{"n_layer": 13, "n_experts": 6, "experts_per_token": 1, "d_expert": 288, "router_score": "softmax", "balance_loss": 0.00259, "lr_router": 0.000678, "norm_eps": 1e-06, "optimizer": "soap_variant", "beta1": 0.95, "beta2": 0.98}
Below are experts of layer 3 (counted from 0) of a mixture-of-experts language model. Rows are named router (the router's row for the expert), down (a neuron's output weights, with its number) and show model dimensions 80-159. Each number is 128 + 24 x the weight over its row's rms, rounded and kept within 0 to 255.
After each expert's rows: a language model's description of what the expert responds to. This comes from a sample of Wikipedia text that the model never trained on.

# expert 4
router [138  72 101 127 112 131 123 119 145 120 155 197 127 137 172 132  99 123 152 154 111  96 137 137 149 145 135 108 109  93  98 138 115 127 151 137 137 154 141 115 166 165 124 136 126  97 125 138 143 118 123 178 164  99  97 127 110 126 150 150 123 106  99  98 146 115 128 103 108 128 116  82  92 123 175 127  96 142  88 104]
down4 [ 98 161 123 159  97 114  85 138  89 105 121 130 101 164 110 126 125 128 167 131 124 131 141  93 121 143 163 105 109 174 128 124 146  81 138 132 114 112 123 107 133 139 129 117 120 133 108  83  76 117 138 112 100 116  77  96 132 102 120 125 112 150 121 111 181 141 162 121 100 146 109  78 153 119 168  81 128 109 135 136]
down5 [104 125 121 147 111 136 135 108 121 133 145 155 150 115 128 165 168 139 114 125 137 109 158 177 142  75 108 152 137 113 117 174 140  99 114 112 154 146 148  86 114 137 120 127 121 135 112 143 128 163 165 135  95 152 165 154 116 150 112 111 145 142  40 115 134 160 113 156 150 129 117 173 126 129 147 139 155 160 142 102]
down6 [123  74 130 153 111 150 127 111 142 125 130 123 185 107 150 137 174 127 144 100  92 136 123 132 122 115 123 149 129  79 180 183 134 145 126 144 162 105 138 157 125 112 142 123 111  81 124 166 109  84 141  93 121 136 102 150 147 145 120  99 117 133  86 120 142 177 149 135 130 126 152 170 129 131 102 192 125  95 126 160]
down7 [166  99 113  98 100 121 122  93 142 161 107 144 145 133 109  86 139 127 147 107  93  90 111 148 156 136 139 166 156 169 133 130 172 135 135 135 116 120 153 118 114 117 106 126 150 115 173 168 117 123 134 152 151  84 150 108 130 163  71 132 148  95  99  98 121 179 133 124 110 152 138  97 144 158 128  87 131 101 138 144]
down8 [168 111 106 111 125 102 122 138 112 110 143 142 131 143  87 111 109 159 150 119 101 150  74 146 106 128  98 150 139 119 137 115 151 136 106 139 153 137 137 132  63 121 121 142 141 108 117  80  69  86  93 104 166 132 105 163 157 109 119  96 109 152 158 118 107 117 143 112 137 133 118 157 155 121  97 150 167 110 124 124]
Description: Common function words and punctuation in running prose: the, a, and, or, was, commas, often after commas or prepositions.

# expert 0
router [103 144 182 150 140 163 140 132 156 106  96 125 104  84  81 159 148 130 155 109 128 147 151  98  76 123  91 128 154 145 119 113  97 104 114 157 139 118 155 126 122 110 120 115 138 139  72 164 113 128 144 135 113 110  89 108 108 135 120 130 122 146 118 148 100 147 144 145  77 119 110 145 166 159 133 124 167  80 119 191]
down4 [128  84  90 136 130 101 128 121 121 107 167 130 147 149 148  86 138  84 144 125 130 159 136 143  93 166 128 173 143 114 165 127 128 133 118 146 109 159 114 103 171 120 136 172 109 105 160  84 140 145 132 124 122 125 123 149 116 148 168 135 138  85 108 113 123 150 108 124 116 181  55 118 133 113 142 134 103 141 106 107]
down5 [181 157  93 139 116 121 174 119 129 130  75 123 144 129 187 114 122 146 114 137 156 122 112 114 105 122 101 188  99 136 122 150 123 137 129 155 140 119 134 118 113 101 134 117 106 132 175 180 141  99 105 132 104 178  95 116 111 139 185  98 116 146 107 172 105  86 117 149 120 145 166 161 145 127 167 129  72  78 117 109]
down6 [157 167  95 121 102 113 119 110 102 153 118 138 165 161 138 155 181 136  97 114 135  95 106 105 105 147 149 112 139 149 157 138 132 124 122 170 160 121 104 122 181 139 155 145 149 158  86 144 116 161 102 133 129 131 140 108 160 134 134 133 149 169 124  88  92 132  91 124 101  99  90 172 161 121 124 140  98 131 146 174]
down7 [149 123 140 111 160 114 153 139 168 105 145 112 132 169 168 104 124 117 124 107 176 135 106 120 142 124 109 119 142  94 159 163  98 155 127 139 111 137 161 124 165 117 103 141 131 101 151 154 101 125 127 134 133 148 112 145  73 126 154 153 114 130 136 150 103 138 180 146 108 101 105 138 146 143 177 120 116 152 122 127]
down8 [ 89 141  96 167 159 155 102 105 128 113 154  99  94 108 157 139 162 136  90 117 133 128 137 115 102 146 153 110 128  83 131 138 149 102 136  85 142 111 115 145  98 156 113  87 128 108  90 135 136 137 124  96 127 145 157 116 134 155 136 109 141 108 129 134 128 165 118 118 135  52 134 155 124 135 113  89 124  98  96 109]
Description: Final pieces of proper names and words, plus closing quotes, apostrophes and pipes, such as D-ancy, Ev-ans, Bru-ce.

# expert 2
router [166 122  96 163 129  90  83 101 100 185 189 122 119 128 119 112 105 134  80 139 126 129 110 125 154 151 121 129 138  91 145 104 185 125 128 124 140 127 109 161 176 152 112 121 128 126 126 109 153 141 139 123  90 129 136 124 113 149 101 125 131 167 127 135 122 117 148 152 144 126 164 153 138 131 102 118 121 186 142 123]
down4 [151 125 128 169 140  85 134 123 115 109 161 125 127 123 115 151 105 137 158 134 126 105 131  92 125 132  99 106 108 130 127 137 139  83 139 135  83  98 143 126 153 105 118 166 157  93 127 106  79 157  82 108 142 145 174 152 144 120 187 150 111 112 114 134 132  96  85 178 195 172 148 127 129 152 117  89  79 152 104 113]
down5 [121 100 164 132 122 154  82 113 141  90 149 113 106 120 139 124 139 122 120 126 105 136 123  84 140 100 109  87 142 112 146 120 118 110 122 139 123 184 142 190 111 133 146 110  96 130 101 190 114 135 135 138 120  90 152 164 168 128 122 158 147 100 124  84 140 106 151 163  89 140  92 108 160 132 142 126 136 157 112 123]
down6 [138 141 156 135 128 119 134 107 101 160 105 121  78 156 159 125 121 126 152 126 124  93 138 133 130 111 109 117 149 150 140 129 120 131 153 118 133  92 147 167 112 114 107 152 113 155 115 126 140 127 111  95 159 136 146 110 108 138 155 133 126 116 133 104 157 139  94 109 163  67 158 150 145  76 120 167 143 133 151 106]
down7 [126 146 202 114 130 113 112 141 117 135 140 119 107  90 118 121 126 135 126 100 127 110 152 130  91 117  83 176 150 133 109 104  91 118 126 164 141 119 120 123 128 177 116 101 117  80 130 134 127 131 142 112  80 137 135 132 138 152 110  92 165  97 148 143  87 118 148 115 175 100 128 134 121 162 105  90 151 111 132 114]
down8 [175 152 137 148 114 109 112 150 151 148 163  90 136 158 157 113 146  96 156 134 131 104 134  91 125 102  92 146 143  85  83 128 100 102 140  94 138 159 148 120 135 157  95 112 124 118 128 147 114  90 116 130  98 156 150 129 108 134 122 116 104 104 150 122 137 123 124 134 122  73 147 106  78 110 131  62  81 114 117 122]
Description: Single letters and short pieces inside foreign or unusual names, plus line breaks, such as Kolyv-agin, Gior-g-io, Vozd-v-izhenka.

# expert 3
router [122 123  93 123 109 117 155 132 114 111  82 120  96 125 154 130 129 129  95 119 132 148 130 135 128 133 149 164 151 139 163 111 113 143 139 120 111 103  94 121 129 132 188 143 128 167 129  98 140 118 147  88 113 174 181 128 141  64 102 148 129 174 159 118 108 125 106  91 143 112 170 152 141 149 120 124 179 104 131 126]
down4 [173 131 118 127  92 133 102 116 161 157 137 165 135 148 128 150 132 141 183 110 123  93 114 115 175 139 148 143 128 165 140 156 102 167 166  98 104 131 131 128 137 160 153 144 131 115  99 150  91 122 129 172 174  98 113 147 122 131  92 151 130 122 128 121 132 106 118 115 146 159 135 141 120 130 148 134 143 153 106 178]
down5 [121 102 135 113 114  95 158 165 138 104 160 123 107  78  96 151 123 118 132 175 147 130 162 126 140 133 125 114 131  67 151 136 129 185 124 119  99 155 149 102 105 159 155  99 115 161 136 101 119 149 119  92 107 101 125 152 112 144 199  96 132 120 131 126 129 101 122 136 141  92 134 129 108 138 173 137 134 116  82 139]
down6 [124 120 161 157 174 109  79 170 100 100 168 104 126 103  87 117 149 124 134 168 148 154 110 105 115 118 108 148 150 129 134 116 100 143 148  79 125 134  96 140 102 163 120 131 161 160 113 131 133 150 106 137 113 123 122 149 151 150  94 133 123 158 154 162  70 136 138 154 186 118 118 138 159 108 106 147 117 145 123  99]
down7 [116 130 147 124 114 132 163 146  72 164  71 137 119 130 109 134 135 179 124 152 114  76 164 121 142  83 148 177 126  86 107 160 101 143 100 131 156 163 112 119 136 111 175 145 143 123 129 132 124 157 161 172 157 121 119 151 162 175  89 116  84 141 104 138 138 120 160 110 119 112 169 150 159 146 116 128 131 151 150 159]
down8 [106 114 140 146 140 100 103  89 108 116 148 105  72  96 126 144 124 167 112  64 114 141 114 141 101 101 144 128  91  80 141 110 115 141 122 167 152 115 123 141  85 151 109 162 108 125  94 129 160  94 146 106 174 167 104 156 123 141 106 106 125 134 120 110 111 130 123 138 162 155 136 129 135 133 136 128 140  72 180 127]
Description: Single digits in dates, scores and numbers, and hyphens or en dashes joining compounds or ranges, such as air-ground, 29–1.

# expert 1
router [104 142 152  91 155  90 161 129 135 114  72 145 144 180 106 103 139 127 128 143 139 105 119 138 126 120 161  89 114 150 121 146 131 145 141 160  96 142 145 123  87 117 107 160 144 103 143  95 114 126 102 151 129 151 130 132 172 127 124 101 114 114 118 135 140 112 133 134 130 123 116 119 131 122 152 126 103 165 118 101]
down4 [134 148 126 120 124 137 138 112 100 197 149 130 183  88 124 168 136 156 138 154 105 133  81 176 135 160 128 110 150 116 133 137 149 110 133 129 136 126 122 147 154 143  95 137 141 142  97  68 144 125 142 136 123 125 131 113 158 112 129 146 136 123 159 114 140 126 124 112 152 124  98 133 117 126 131 153 145 177  86 172]
down5 [108 101  99 107 145 101 180 154  83 143 117 123 114 111 155 156 131 146 120 115  95 151 147 113 146 138 136 141  94 129 144 130 137  69 112 109 122 137 149 125 166 109 134 142 156 154 134 169 159 145 159 150 137 122 127 167 118 142 165 102 134 120  87 130 102 150 123 132 167 137 119 110 155 114  99 144 107 124 161 160]
down6 [ 99 117 159 158 184 134 157 152  98 147 142 122  92 106 157 123 129 155 160  96 123 157 142  77 118 176 100 122 128 117 149  89 114 113 156 137 165 120 150 120 164 133 144 168 108 142 133 139 134 102 120 164 122  79 148 110  91 106 137 170 140 102 166 117  76  95 154  81 124 113 123 127 151 145  85 150 140 113 133  89]
down7 [152 162 139 164  84 142  97 139 116 116 136 110 154 139 140 148 102 107 190 110 119 179 108 151 109 134 156 175 136 111 131 134 130 131 111 123 122 128 147  57 154 104 152 125 110 139 120 126 152 143 138 133 117 149 146 116 135 118 142 129 150 129 144 134 143 135 158 145 156 110 120 171 141 141 121 136 116 137 151 159]
down8 [134  54 123 111 129 115 141 138 155 111 137 137 184 148 112 146 131 121 145 135 139 125  90 118 130 112 121  96 104 111 149 148 150 117 150 168 141 118 121 112 129 116 143 145 114 128 134 156  97 108 130 122 121 105 100 163  94 130 165 114 111  70 117 154 171 102  97 125 134 136 118 126 125  76 110 133 144 129 135  79]
Description: First pieces of common nouns and verbs after articles or auxiliaries, such as applic-ation, vis-it, season, career, st-.

# expert 5
router [145 141 129 105 135 165 119 150 122 140 181  85 161  89 112 127 144 139 126 105 136 135 117 135 154 122 119 148 111 142 143 144 142 140 105  77 129 115 107 116 125  73 126 101  94 140 182 148 101 139 121 102 177 121 120 141 130 192 153 128 143  85 135 126 146 142 113 113 177 150 111 114 115  88  82 140 110  92 169 101]
down4 [130 174 145 136  82 147 146 122 125 170 170 133 123 105 104 124 149 158 116 108 165 130 115 148 138 125 142  79 158 104 137 153 115 155 120 124 130 139 120  95 124 112 121  68 117 133 144 148 134 144 184 127 143  99 163 124 124 112 121 116 170 121  80 120 152 149  68 129 184 112 163 171 155 114 142 124 179  96 131 141]
down5 [150 128 143 143 126 175  93 137 128 167 148 118 150 134 136 117  88  54 109 127 146 114 119 135 144 117 132 159 115 155 101 145 127 141 144  97  70  90 117 128 153 153 120 125 144 135 133 157 169 128 160 155 144 150 136 134 127  73 152  95 210 131 129 165 123  97 129  89 147 105 103 124 111 153 150  89 159 136 141 113]
down6 [108 138 160 126 118 129 123 144 152 121 132  75 125  92  96  82  99 103 115 131 177 134 138 100 166 139 109 126 160 175 139 159 131 170 149 154 147 105 153 166 154 108 151 124 148 138 150 122 135 115  87 131 112 133 142 107 119 103  88 149 104 140 119 116  84 144 140  97 141 143 114 135 150 169 113 148 120 135  96 170]
down7 [123 117 128 157 100  98 125 127 125  59 116 133  88  98 136 101 137  75 139 137 114 102 161 151 133 126 157 125 125 123 145 116 151 157 120 136  93 167 160 128 169 118 145 146 138 137 135 110 118 107 107 128  89 112 149 127 148 123 116 157 159 133  85 147 159 168 121 131  94 151 124 105 125  87 117 134 136 128 121 119]
down8 [144 143 108  91 141 140 130  85 128 140 163 101 118 162  91 153 145 138 130 117 110 101 122  95 125 141 172 145  80 115 143 140 124 169 193 112 112  91 115  94  87 119 136 130 111 113 161 104 114 124 115 156 145 112 143 149 125  94 115 113  96 126 123 107 160 166 114 106 145 122 159 123 133 127 147 141  81  87 127 139]
Description: Prepositions after nouns or verbs, such as of, on, from, at, plus blank spaces and pipes in tables and month names.